Weights of a small mixture-of-experts language model, trained from scratch on English Wikipedia.
Training: 262M tokens, 5444 steps.
Below are experts of layer 8 (counted from 0) of a mixture-of-experts language model. Rows are named router (the router's row for the expert), gate (a neuron's input weights, with its number), up (a neuron's input weights, with its number), down (a neuron's output weights, with its number) and show model dimensions 64-95. Each number is 128 + 24 x the weight over its row's rms, rounded and kept within 0 to 255. Numbers have three digits each.
After each expert's rows: "comes after" lists some tokens at least twice as common just before its tokens as in all text. This comes from a sample of Wikipedia text that the model never trained on. Tokens count by the router's weight.

# expert 37
router:142150125139108146141157124131106179111110160130113162134106101130171174112115131145117072127101
gate0:124098134106131112160118139130143134086083131134136124160117094093118141119158128105130114173124
up0:141153114118172128073138097131102127111083126179142133085127148158140143120113097119142134131102
down0:114130131140163100121094103136134118158123103139096131117146111139156118097093123104105126137139
gate1:121121136128128134096161126144113168101122144119168111128085132151133144094110093141130129136090
up1:110164059160147172107113189133139118155110126069119134108138128091090153121140141118092117144102
down1:108097089116123117147143162118135154143133133143147171146149152106130138164119119148125084150152
gate2:118152095129149138178096117077151152121122127136143158154147137107126145118122133133121120144155
up2:151123125120190137161134123155179130094125123146117079097178128111104110147124138105152107085118
down2:104114134151117121120137107154144120118119122128147136094110115087125112142142119094174120134123
gate3:077105133089112135152135106125132137135140124135110128118124069160135140107130162119106114113111
up3:185093147148129141107136156141145136165124130133116139087097162120160137112123058124169106132139
down3:122070131125154150169151154114123154146145143097131131143164113119115146135071104124155133130086
gate4:145129146099150123192152122124092114099130171108108155111156108124180146079140124126124105144120
up4:071113097139133141093116106083120135112122119094149133159127157149092118154069111130140144120148
down4:104200119128134140125115111124101129150121126123148107177137102128123158162101175149117148144129
gate5:119155101128138081168123105161118150104107119124173124094104123144182130117124116146097130116156
up5:152119119143114083160112126158103144117163190104177114123128127159163105101137107119109142180119
down5:111168130154105081112174167144155109124096129141124094142119153122140126148103140094096094140086
gate6:159133148133116130125083098081133158088118127132079147104107099119115166120113137124162086150085
up6:141120087082140132163136157132129111191126140123151121100123153108092082142158145131136139102153
down6:132132142114132174106134161167152133100140121125124161116105143123102153089114138141104117159098
gate7:122132118142087151168159110110135146112123146100094151109125143130167121160108134119145105141157
up7:115119113124152090108094104118125120136137152068124178126115131162134132114138125115154124150097
down7:133134168166130115129086103130154132098140147140100146092128143143092097158096149087121115103101
gate8:148185129150095134105112130136121135138112097131124161139094118132186180135104100141140124136101
up8:153170092136111108158109121080110130128091138140102119106124083105166166131133163099107172100114
down8:098114114121121129138151127083159134093112142156163107127112173134164134119146183094134152107129
comes after: " of", "==", "'s", ":", " the", "ic"

# expert 42
router:140157096093127123100115145162124174138113174132120153122137159102152133108121169120128085098110
gate0:121105119126129144088145147167101162144121153121132143072083147125123120159064155120132107135100
up0:123166183111079138150108118142130120108139104129108121150138128124142094122121132127129170104128
down0:099148121126134162164099123117103112114113133182130094106150156158117135147103110129146101138150
gate1:190082125133115122093114157178076126107152097156181174116126163104129133157144111135110090082140
up1:176083123170080122111110125109107109144155114151142165141143160105111154144143113131133103088178
down1:134143129110098113150163151107161145109093120095144100150141119153128177086160124087111108118131
gate2:156136121123150138130127106123119133137120158135108147089098112142141148153142118118131128166104
up2:174143134096121119158148141171125135097128128146145154140148139155107126079088146119153154117157
down2:103164117117127131122111128164133111139146096157086167106087096120151142142191127149107129124150
gate3:112146111136128070156127093090125142111092115117109071081126138194150134151130139148140114097125
up3:111131144117115159129153155104116145119157161124072157163096119148166090129130146130153163157148
down3:142109145135137118118111134137123143118118114134128107098068077094087143111119149101147136107105
gate4:102143114124175172138121119124090123154105144151123137122142132150123133127165098082098121084140
up4:128137094091162134123110129133112093144104120144106121102181135123175144111151108134135088137102
down4:136167139137105142163106114112113128179143076091133116145107127098125138159130108108156091123171
gate5:118107121132142134129098168102139096107160116159180140106151159106155203124141106087141146170110
up5:112111112133113107097122160151074117143148130126139139122130178128108112157118109139120110136097
down5:111104160072152105153140134120138086152124136102096136142154142172136117117150105140147149092172
gate6:125113139103134158161170112182091147137137153145111146110122178135137124101114148129150094168156
up6:189121184128155173116133104168111152113120138158092146154133151118138105068116125135150119134122
down6:143134160120128107147113124183110156066097132165109125110142132113117141136112138103148148110140
gate7:131100094119153085104147163135123133155100146116155114148075113113155134149099166086134128108135
up7:127155141139103173128110095146148121111171112153103133103158152112135141119135133123107146136142
down7:082140115166133148117062111133129109083118136107128149146158153124093131141114184171131116140144
gate8:126148124083146162124124156161146139116103120183098116119133127108106119112094157102094109155129
up8:119119137098158136119133141137161139120093126183160118095141151105115124114110167126083056153100
down8:134128131134125164170086120111139141168101144120104127122094118124121140134128142161141080093107
comes after: ".", " and", ".\n\n", " B", "B", " He"

# expert 39
router:150150095093117143149149161140112164148124166142141131105140093091150143108137161145145112119104
gate0:112117090133110166156128086140118096129147124091145100167131128143125130096143127146121109088135
up0:106156134132138100173144117113136112133163127172157145092080104145125130126091134153162110109164
down0:164124142171131125138112111114184112139108104152103136150162130118147062149153150127108140155173
gate1:098160145140139152152133136131115124105115079130106148146087072130144197112144135129151146162109
up1:101080148140161132095117132121113122129158163110145123114167171095130113119094129117118111134100
down1:148147098151092118143115149097124097143135172133142172125150111149146143113121121126124132182097
gate2:132128120120059100104134173130093141123154146113129094100109134113121105156108123104123144117105
up2:135153146108166082098166061133163122100115112116103185123122132162161144115138130164141112126167
down2:155119145108142171135095111121137137121160134153122126160137163127107180101149128130146147155128
gate3:150104097138141143142094162118119101095129107093121148118134110093105159135143135155146125112140
up3:135148164093126096117145138132150171156111140103126134159127116148113082105126135123089124139118
down3:090128152079131131149109146125111080114130107179115169082100115129113120145095143144098118134129
gate4:120085096104115096129130143151106135132098114136165138102094141121149113175144098147159149135126
up4:146143149091110147163135125159115116127137125152073148112148129129079150104141139192087113130127
down4:117159150122116124145141119096137095127145128130141105130203109119146139150108127082156123155130
gate5:119155101085136103124115155131146124189092104120154123128162102083147145159119162113142101127118
up5:081162111118127141146115144139157147120136099165159171137113107063087110159116156121131093148119
down5:148162125132136150119093098113121147102148082125130105142110107129103130132106116172167112113091
gate6:130146129137141146113097159125142114131116123089164137123067106123121143143149115129175118128151
up6:149118152130126134101088147124145109134102167081162148135120088135137114140119111142171124142146
down6:113113134099150111083128154139163143137130117154141135133123125132175158162142094107121172092192
gate7:137110127171138102156093091132107092145153126105101111127104092108138131147107087110161116126075
up7:147085141160150094145104089130120108166170124071106109115110100116145113154097113109173113133063
down7:118136129116107146161109094138116147119121159108127135143082108116132105120153143159157118153142
gate8:145108105164120163133180157146076115146100130172151153139113123136121160102114158126115122168129
up8:115124106146159132149100158151164103158127119102110149102150152128112122112122105140157154082141
down8:110109124118143102105150091166123182136145116139113160127084137131115172114114122099180133121160
comes after: "1", "2", "3", "0", "6", "4"

# expert 8
router:168120117120099119147183159147138132121098119160125142124145143138121170131132137101141093108123
gate0:158131129108131144138100158140100101145111144144118104157122132106161163125144130134137097176158
up0:142127102127138162091157161111114111142110154161138134151111136132143151140142140140112107173181
down0:074128091143099167119139107144104109128140097125090110129141141119124152124156114144121181120113
gate1:136105172170121122107133125173127108129144166143132142132127096151150135126146105127149092070131
up1:118137149139144167091122109113120120132076143097119119126140101144135103119129095104152124098119
down1:148138157122093131101116130132130101139129083127115102124124154105110139144070115120075122169107
gate2:127140120096102133146141123152095138107182113156112126128121137114114141100104156109144098157137
up2:108146133175174110106089139128121104168075147121138114117117149141130095112133099136100135088081
down2:134112115158115144171137159101142094136099163112148129148134168108112145087105171120110118143091
gate3:103146120132184158180130177110130159138117178097129102113082174129129137109085138068114133122109
up3:128111153129110156122117120159143162145132133100112135159146152178156141144124145159106152089132
down3:157126170151144153118128126094153159086103118095135145136124140120119128132135137145168094091103
gate4:103117131082140079176108171128154147132126124138148117150130130118131135159153098106111104130110
up4:160142135153140093124184103113095129122093147112146133135149133134083132131134104148124111092128
down4:132129140148124088139117169129151109112158136095101109167152178122118147130125106138133145084111
gate5:096122133113140115111143122109143178104129105117111103204137152141121137094126137115113153111085
up5:108161097092143138137108151140132139098117121129107100160163136127155136088144135140132146135103
down5:132096145087140137121108126156060119159157111083124143130090094109100122148131108149162134103147
gate6:135118151147126119174143142089139135130123041143124162135125116137107161135127108154098146123117
up6:144092131144139092074155137130154111154126089147102145097121133159169143085135120113117100131182
down6:154132116106143156096109117141147080186111148148115150136112092155122130095121168187095134146094
gate7:122101103136093135097171128115150108143108107128133117126108117128100165140144120149126117116157
up7:139126104126104157127125146131163101139128119150123156118135118117140138115179107123143129150156
down7:159116121123135103085078168115157070148109143083120132099086133125136152121092146121093112108121
gate8:166116099130146131132117147152112122099088111147127121114171134122085136167127102102150131120127
up8:099134117119142103121143135121174156144174136089132106103132150103146124163142119123128110132137
down8:127121089141121102133122139138090105144151110136157120132149155126102189115123153107105138127165
comes after: " the", " The", "The", " a", " A", "'s"

# expert 21
router:135140106115125120104174158126144165116106142117117129119127125137122173093131141102138094083117
gate0:139175082126110113127159147148092121140130133156141097129146089113171119103173145089083145105110
up0:117172122107131129147147120145195103119141102129202109142127144125111122113122104097110132096114
down0:139121115150147122116120084123174137157107152141139133134123088130130152144129151131118062134116
gate1:182102151129113133144146150144138143104113168133116121161124150091108126113142113127117105106176
up1:118089131115099127162149110113149159140086090134091153115114175133117120072125045106138149110160
down1:177091112125152126141124142118172122099146126133149126138136131143161111150110119115172101144114
gate2:132124120144118122108137151136140158166090135154135143183108139170151134201152167128136119123117
up2:102148120136120081164129158159151142131084134142144080164149116118147131139157120146146135153119
down2:149119113115112094131117108096113108142116109114148140135168115087114114109120122112153112124113
gate3:139110122136058123107152104141119119119122138120156125159115070131125119117117119088090092132131
up3:116128117144130162146136139100164161124110105145112127146151142135137157105127114140161094138159
down3:133086129110171115095159123085121130181147109099132126132142138147116141097124150119173120106120
gate4:128135089152112094084126144165169091170111104083157116113105108123153176114110130118159111156112
up4:116164119117114115132162116099131131100163133074110162127132092121108146125143095098098113121123
down4:098163149137094130163147125101152128089104185127146153132140099090154173145113117131140150144124
gate5:084113130142169091104150175170139109111161157127104119110130094115171129126164150134117104103096
up5:162114108134133141153069080108107129161146140091128155164118127160136116164106126142144118159120
down5:100114144132143114129168129171154127134124111097127150142170119108133164126118135102147119115172
gate6:127081144164102109121120175191143124134117128176075107119132145152145110133124152117069078106142
up6:123099125150097127125131139170133109112096133140106115099121140134148149135133163115116072111143
down6:105135165117120155140130121099148169097124146101140117131135073139129117127132145121158152123100
gate7:155113119130128132169126134113126170114086103105120127144125129145125160117135111100128182137134
up7:112118103116080118137107158144103151123110161138138125095167128080116091163125103137150115092159
down7:116097102116153144141103107114144134110114143120108111115108164114149083116129144140137162101149
gate8:091081131125156137099107092146127150135089165117074144140150148132111136072144160146163109098077
up8:106101137143131128081095123150118120119134137115079087131127127130131098110147168151161106110068
down8:116092106110100182101111098128143131167151122124133148138133147141091099116131101159143129161135
comes after: " the", " The", "The", "'s", " his", " a"

# expert 19
router:153173098108137140127130130165125162126102169134132142149097138102084166102117127145155111108088
gate0:161131104121155122141125116136125076117104129118138144160141151111178119124161132111132112136058
up0:098172123139126155154139144121107166131140113122137141168114123153142103144157164133126091134149
down0:109138164158099136103125116103142145116126106125144104122152149139146092135123140108097097104118
gate1:102165103111087099079131106183118102160125152112156108112143117122147104144120105110142080130140
up1:156120155132132138157146151083142159119130110149133143138113120115136139092129104147091175115141
down1:123108120124167102121160131177108136137155106173154142097145116154152129096102096159084120111147
gate2:166128125132158103158180116124150130135123149102116164141134121122131190151141122175128142142138
up2:150132148143127069136163133110124143151123173104145125116169123138132148094122093140114098125127
down2:115102159108160140143163141129152111181135131141087085140135128140087117138100106168096126135153
gate3:122121116150072148121110106097128154109124124107113127160110082139107159097121123151135161133106
up3:114123098115152119149142147114130092117148114158137137131165156112107111178122092126101126132158
down3:130138086081108167093115142128118100088153129130124125085119118137091125155138140123145157069113
gate4:108119096095112119154145093125166132075094141131117071099116148154134143120081177128138085139114
up4:160109097101123102164136157117084155149133124122157129114124118115119114154129109167147121109120
down4:130140108122092103130116154127122173138127123128165113090062087100112166126175156096121110111131
gate5:117130176098130127114152110132079118176120143101143147130114132101147165128137130155145138104059
up5:102157062149112112049094137118144133118138129120084126114146128155127144132119104125119125173183
down5:152120168129145100092149097129099186091137133148092095134133124129110094125125087093134104087106
gate6:122145112096158138148093114128128104128071129183118150141156104140128156086106096117167112140109
up6:123138086135072152115140086119137113130140118127130135131116145085144103142164138194124102112127
down6:158132111125121169145146138150164151139112157143171099153114132135167117179149119133089118133105
gate7:112168127178124177086111092134115147134092152124130120148066108130115130109108145113117124147130
up7:139127130100141099148141129137119109110105134099163146126134108162151107111122096093073124170122
down7:101086153163163099119088132122147143127147123082142146124125149118135068101107134150153124127149
gate8:145166148127114125174150116165139092071128124101106158180146102128152140135162132135114090095117
up8:126137149114104141121138102142122140110124158132132165097155129133101069118141126122130163133094
down8:163140117112129117083132136125103162130122150110166135101159112104178107143172097130148129120109
comes after: " (", "19", "20", "–", "18", "("

# expert 44
router:156161106110120124096136161137120177120105162129111164142119108105144164094098147128123095100095
gate0:114109102128127139158170134133117126118079182123094130132153110123138188108127125104123129141096
up0:145150114152121106140129146124142193138140135160138094133106113109114085139143153151162114094169
down0:161056141149100143124121126148128137194127176128169132101127157125111150121097194117116106091143
gate1:149144103120092152102133125139127170128138123103118117119129118141180128117107116137156102109077
up1:160131091080128122118131103177158104148145139100154134106156147151155100110131132132138161132094
down1:141128131120107147186112136134100095137122144149133148151106147088123154168102117107096127114110
gate2:110151139121147123175103163146123105141153128124120164108134159077134165142136138142126122161110
up2:151116109164141140150099089127123121151133125151163106109143147139077180119135172109150126124074
down2:117146131134099131099110133125123123130104121126108111106173141161148104156155182120122106139159
gate3:097121114158139117158125166159098166138082112125117141144103160161137132117153165143141126103163
up3:136123143124154114136139098083126136190135141158168135156139093150188132137111155088173107103147
down3:089076101156140145119141139120130149092170124156156115180131134115123100161153147111126197116101
gate4:084156152113094123084097117091123108129128146146135095127107124146081124109167139155127140162153
up4:150108104162169127167167151136144145144124142118099155125154134133150146114126120114146155103115
down4:125133126160139142144133129082102133149198112110104106120098107118153100119122170127098138133133
gate5:147142107147127119130106140109149137107115174135110150093094132113116171101142115121111155121118
up5:114127085133141127151116135138122154105119159151120166114133115120137159099142110114118138151136
down5:132121130136115137139136121125125148123136132105126125124131142110115116105119172106156154158121
gate6:128142148144130158156113115163095178159155163116147123088132142139115183110098115153112141080133
up6:142145135173113125110119122125132095137112123117147143120105112164153122126139117114075125126175
down6:179078144163131149138145105164154134117127100139154139152147157145183103122093146165116150163109
gate7:148113138113135152112136139132067137102144115144145098135110159115139130116086092137127129178101
up7:128110140148134152108141152111096112131132136123126085144142147120135089148092133121107202140125
down7:140127139163135139176141137169147099122120153137163130107102135154089134177151141159137095083153
gate8:127109128145125120084123143192124143157125109110164137121154105108115133099110117129135123139127
up8:163146103122109155143119120104130120144115132118195143107151080137121079101110114112132116099102
down8:132182131141147130143113150087133139178102113151150122152141138118110092171157102108152159091122
comes after: " ", "20", "0", "1", " that", "%"

# expert 5
router:149161079120118110144158143166138128152114121132112140134135129149131185122085156135145119120071
gate0:115125116136123111169124104129138141120144085156153143137134139106112152082100112152153183137146
up0:102145126140135117118141118109145162131102106176152153105147142104110106106128147107169160127156
down0:086122139106141140112143155126141166116086149117110161053107149145163116117130121127111113129109
gate1:128128114160124152106102130075140133141152126106125130093152073145098114140129203142115145170091
up1:117115150100122126150156099147141129151126132138113142150073171130149147100117119099140116112117
down1:188153126175114179095142105124129158132221165107109105093098096086135116163103102173133127111163
gate2:149115127109121173144145136035170135116174161128116140122113123121088187131136120127105115122138
up2:114124145095140091121140125157113112160122093123163105132151137122180056120119143151157121122127
down2:127117166161120097176085175153127149122133132139122134078127180083142135116116151154159150152103
gate3:116141153126149152107126121117144139078138093094124099167130137129141136163068142110140122131136
up3:130110140139138129102087130131103149149134117128090140115133126124096170104121157131165116139124
down3:109126136116137118156113140155089139107123163144128092134147122161109122123088116164083064121134
gate4:125146142117112122118128126058090129149140107102117137171143149146120136135131119148122128082127
up4:127121105148151121170150116180145138102127143122125104092132104135148143154111154114125151159120
down4:108152134109111133157129129159140134146151112141117139098135117074115114085119103126146124128131
gate5:112094103142104147146121152126164140124084115157150139122157112129091086137113087143138130123080
up5:114136105126140158133127163121148087103098133162143129150170146123102111121150118127118163104073
down5:128094067134117147137144068142130124125090115153154135146120099158122116122145169132175135116138
gate6:105148121161152117137082119122146123159135166139128129101154137180077132120109071153103147139090
up6:117148100123116108138110136156103070144119171137123132126107114093094112118143100169094180113151
down6:146135131138110140136164118133091111135170106138139147156118138134174133132115146121163109092109
gate7:159151152147108164123113110130130131111127138110135129131091107109114125104152172160140124151088
up7:100125122082121076146116137119149148141137097148112156127165143158122152150130060115130113089163
down7:151105150165133117130095143141096121099149103089095126135161100124083130167137125130176145142136
gate8:138154124139133122137128140110160134099145150147133107149129118134151100096108187130107086080165
up8:124137068121133118132149094162077117164147139104148118139143135150127138119146180111148127162102
down8:107152164132116119109083134090121142120162148123167113117154125117113101159132079158111157147141
comes after: " |", "|", ":", ";", ",", " in"

# expert 27
router:150125080113126148145131166137138126099095184126106157170139148098127148113106126143125111105089
gate0:139135112160125125163105147093135084162109142115113108144163129129103096157184157136171160122123
up0:142166112154111121124147136122101134111131152095131105109135151147114129177146126151158178099099
down0:113127133102114155129132098123133139082095135164128182107176093122132126097154111091125166110193
gate1:137160141116127110117147142145118123092119117135109120110108087097089108088123097107139070086095
up1:064142147079139130126138114155153107135108106144113141173109116129120112105138138092129158124102
down1:096134129155117114090158118182148154149146131115128154112117175131145142109095148118090133117171
gate2:161147102163122149119148143104108109111158150137148169086124157105111124126146158130157131107121
up2:141184108157150136089124119127144118139081151153140184099088161125097103175118103139140141128123
down2:172168118124153079165111109101129135130114143146119144127106110133107153161115143132120153134118
gate3:101104102160120080124125079168085151074099145111111130130108111118141178099098134123157132084092
up3:171175142136163175114157160126161130167112113115138139140117096126155106121144157112124171110153
down3:168115128130144153124140131147115136154110157142169093096142089135094150144184106164121116134151
gate4:139082139132108168118151120163066141102141161131106147158099158084122136097150120150095101121098
up4:127104083134134171104128154062148155162121108103118155116134122119144141132149087121134129139132
down4:156127115132180155109196098145120122140114091133118097121134146121101142064135120120144100106121
gate5:133154138109137102149169100150111087113138131130118150171159089157138118127144165156156139075154
up5:105132124117106122107114120115077114123134194115107078113159131135159125135124157117172105121128
down5:126095130136100116115137105152111144179151160165154120095127088144136184125135132136159135133152
gate6:122092129116140103111104133153124119155156128145088115151099092124145138094114126129138111117080
up6:120154139129068120128128110115143141104104106144128141126146158089108153177117140130126155154170
down6:158140131120136128150080110130130134142152109156132158132183097132129098108172111138158187129135
gate7:058112118122114141172116146135085146168114115104130094109168118166116132157147154128108141081135
up7:109152104091127114128107182111103099113086148194126096104129122143145148153155137111130140135133
down7:139119099075144091137147091136133143100145118150173130129102093168152126112131115156151156112160
gate8:152108113109149134112153149080095112153117113157141127125156131149127134146157103152142123125158
up8:130136123127064135120115064122114134129107097103109131097159144137146125120098128108146115165141
down8:106162137151138171121098121115125076143089142113141105088140129119123161098140177137125093114119
comes after: ",", " ", "19", ":", "20", "),"

# expert 34
router:170182118132149130121147122118118183132125169135125143140077125116137149125095139137105126116097
gate0:110116124170131133118163153137121112142136160146166097154099123121176100135154097122133080122142
up0:078093142078077141145145141108120175125147090139128130095128099133141149158088123133134191155114
down0:139154149126128106163087145102107123121132155142137140145069125091134140147100118127173110136083
gate1:134143109132131107193138145143142137107118189113146115191130109151120132104110119127143134120093
up1:150154103146145127180121123136158142149112146125126129143145111132122116104106129142151115077111
down1:184145104119141139167102129102138100094186122135119112097133113106171068152138142144112151142154
gate2:159094146094145159158148114113148125151142106159072136129158159119166127130138145133136139090125
up2:068139140142130107115150109162114136093124143112139116136114098132084143115122120132098117157152
down2:109115099115122094181130148070125104114166140112130108123120133095097109173128138110110148113143
gate3:142157125153110121117143099147118134166151155130128106141126109181065162143101112132133118131087
up3:149146099103164161130088111113121089169116168130120084113092125172110188145140115125107098116147
down3:156177162124114117152126150136095120131154118112100120102137166162114157103105127133120099173109
gate4:136110129131126163129148077125132121167120157173099191157144133120090148102159116123113173136124
up4:120119088118115124088113129125159116168159141146101137126140146096119129101150145130126132128148
down4:109091169119122149128094150112161145130153107119116099165103138121154111108151122141122155114150
gate5:113106136143162134138144149095143117132147139179155122124151142178119146119082140145148094163124
up5:120109141103079130121143093141158131107094128095119139109126157099129109179141136123102117158090
down5:144174160131197103124144140179141108105172121119087154123155101120084156124139162160122137135138
gate6:152104089127122128123157187139112134192141121105119125169101143129109119118071136100075155115119
up6:096107089130094147114128196122124142127115116124128176144149118121123158114132135115112133137125
down6:126109148140084129123098130143087136135085126117178097175092148147147106150128161112120144111154
gate7:108117092139136101127137131085143122127138092101125105150135137124164149165106117148082131127116
up7:145104127144137084147141121119135121101146141124140129120125096091164144119100148124128157121167
down7:113162130164119165133132121149194108185117148144118133128167148117136120139092132155120138103126
gate8:134110148147157149103129094098143146125103156135116153112121152108153159177141114150183137107099
up8:140098140138124113102139075105125122099086121131152107138119142084119133197127120159202110126121
down8:099142127113105093151132151120146125141087135133140104137142122101141093101103166129120118169134
comes after: "\n", " |\n", ")\n", ";\n", ")", ".\n"

# expert 9
router:168163129118135141119154129144137138125114153155096148155101130076113148096115138125157106099088
gate0:119157108121112078092176101136101142095125123139085148147097182113170119103100189093127132136148
up0:146112075131089138121103095142135115156121168128135120132124094091144117081131081159102144098107
down0:125142124137130139154123091107088102108115138148149129171110172162142162157143119149113102134141
gate1:130145143107111142103155174139160145109084123141140082107110137069151154150128131095130118164138
up1:128124140140140102150095057132110126159172126111136157164142135162136088144127105138121115121121
down1:131149138165119118160117121132121165090123108114120130129181129129138139109123095164103096090125
gate2:117128145095102135101126117151094123111113127123097129137132149144117128143195145132113106147093
up2:080126126143104113121114134126106147138145109172134135099123135139111082115164112153157125107102
down2:113117139111114080137107146130190135141142133171152137172142155117147137125163170129103102095114
gate3:125138155114106102144135140150141127108141145093117113114155144112143130140101128123145132092129
up3:123122127100086156136117174106081154169136147105113122110129134123095131130128148133083129134094
down3:104124152199151131150082112149110129117138163108102094179145137166131137141100105120120153159132
gate4:109158129103102127121106150169120133118142128126140112123121159126107109127163166126101072158089
up4:118096150140115125127130106085111125102132111132134131131147138112130133144116113131146179091156
down4:177088168141130142160099184108082099103148105110136156087092137111114074108164107107128126103127
gate5:121135114133147145101124145107146128156098166146102070140110159101149138137147131099100124139089
up5:139132113117146181111095143132148120155125158172123099100114146135128111119173113090117102128103
down5:106163110126137087139168147089144145148137112123127116157129125120126137132131130088145145163113
gate6:153107121082117157124127106142094151129191126142118128111081111102131147103155144118102110154159
up6:109141092125121129093124135177124129168130194137130126115157155072164111108144125120130145128128
down6:101120167141147096154151110084157149145114137118125116156087146107103133142115137162144121126132
gate7:120125100122122110149139136151123162154137090077136112121134121118086129097125084119096123111103
up7:100123160154124127119134152117087114100115141139133141132141139133134097163145128153125152137143
down7:143149134115097126154083113125108127129132139140113156119127156129072148125169136106158077091098
gate8:117155134134102137143088194159135115091141129104111151141086161098076120126154155110130141130128
up8:136080091117124164097125135111133130124136098140101149142120105139092142088146141113126075116124
down8:173135145132114103095084102127153102134116134115151091144072162127123165115125127137130165094120
comes after: ".\n\n", " \"", ".", "\n\n", "==\n", " ("

# expert 24
router:140187087097140135121122115175152131118120163125122123141114144102112207131096144145127107133075
gate0:124149131112126119162143138149154147079113076107170136157151147114126115113128150089126135150127
up0:161153116151133109107113091131134131136097140138133141146170129112113125144094148124117129215157
down0:133130138128100134122074091130106104143170157112126118121125131126112091158127172114147130118121
gate1:131131130126128115099130135136184135141122111110122137101167116133100089091093125115150089102151
up1:130145107136123146140164097130113123096123099154103156133112096110130113112151091097104116142126
down1:169097102161148124131103140118125120123151122133196125130125145109118131138075135145099156105144
gate2:169158132145148115114172144141109129121098124107082124134135104105143130097188131152115150134121
up2:179139137167153117101120142145079130084086113126067138115163079086178138112165116127113161157129
down2:150089128153172120154126150144082122134135117133097128151096161151148109159120143100115153135112
gate3:114149140154146094125094141109127154108109159151117145093191133148129106105155123091137113133131
up3:139127133091140143110141131152125119123137077154123134152109138105142143160118168127129159106137
down3:108117120113130145137115188143103120094110122054104154105143117122144146132150143070128107128094
gate4:090114108116140111176198098177098119105080137138140110116129150149112149114114125141135150123111
up4:157126127124131119106088139113134141162133143140151063142187129125140086115118160151146113143148
down4:132112147122118159120059113142139140121163178155110122115139120124115159157118139114141136154154
gate5:150074141177183142109121108123129109076134135131143132102141068120128108112106081121132149147101
up5:107134132115093101099061110173127145131112153146129134162121147121167107135160131096170106139113
down5:127117103118135131154126100128132125119134113155126102140153177140129131086081125117122144175124
gate6:111067172147106151137072145146125104142113120118138125158126140110123113106078127104135127159127
up6:125107149142090144125130077131139160182086176100154129151129148166066141118133112137107136145141
down6:104156158125138122138100110140178124147137150158108071141095111095133097118171093118122113169118
gate7:126137119131138082114148094150152141095141129107149115134124099083091106112153103153184102118125
up7:145128171123092108111100139118113132158143151146119140104100141119108112146102090153091134138093
down7:156113120125150156133134131147140155064127133148123082156119151126147158090152130106107149140131
gate8:169172122160130155154103148111083097119079117129115129085126150158079122116108094106119133092136
up8:138118115118141143074149099144082142155126070112118113118125134114140126147134172130148131128146
down8:148126155144116097131115189138112129125150130132150119126178123160152126123139103127100142126162
comes after: " ", "19", "20", "18", " (", "–"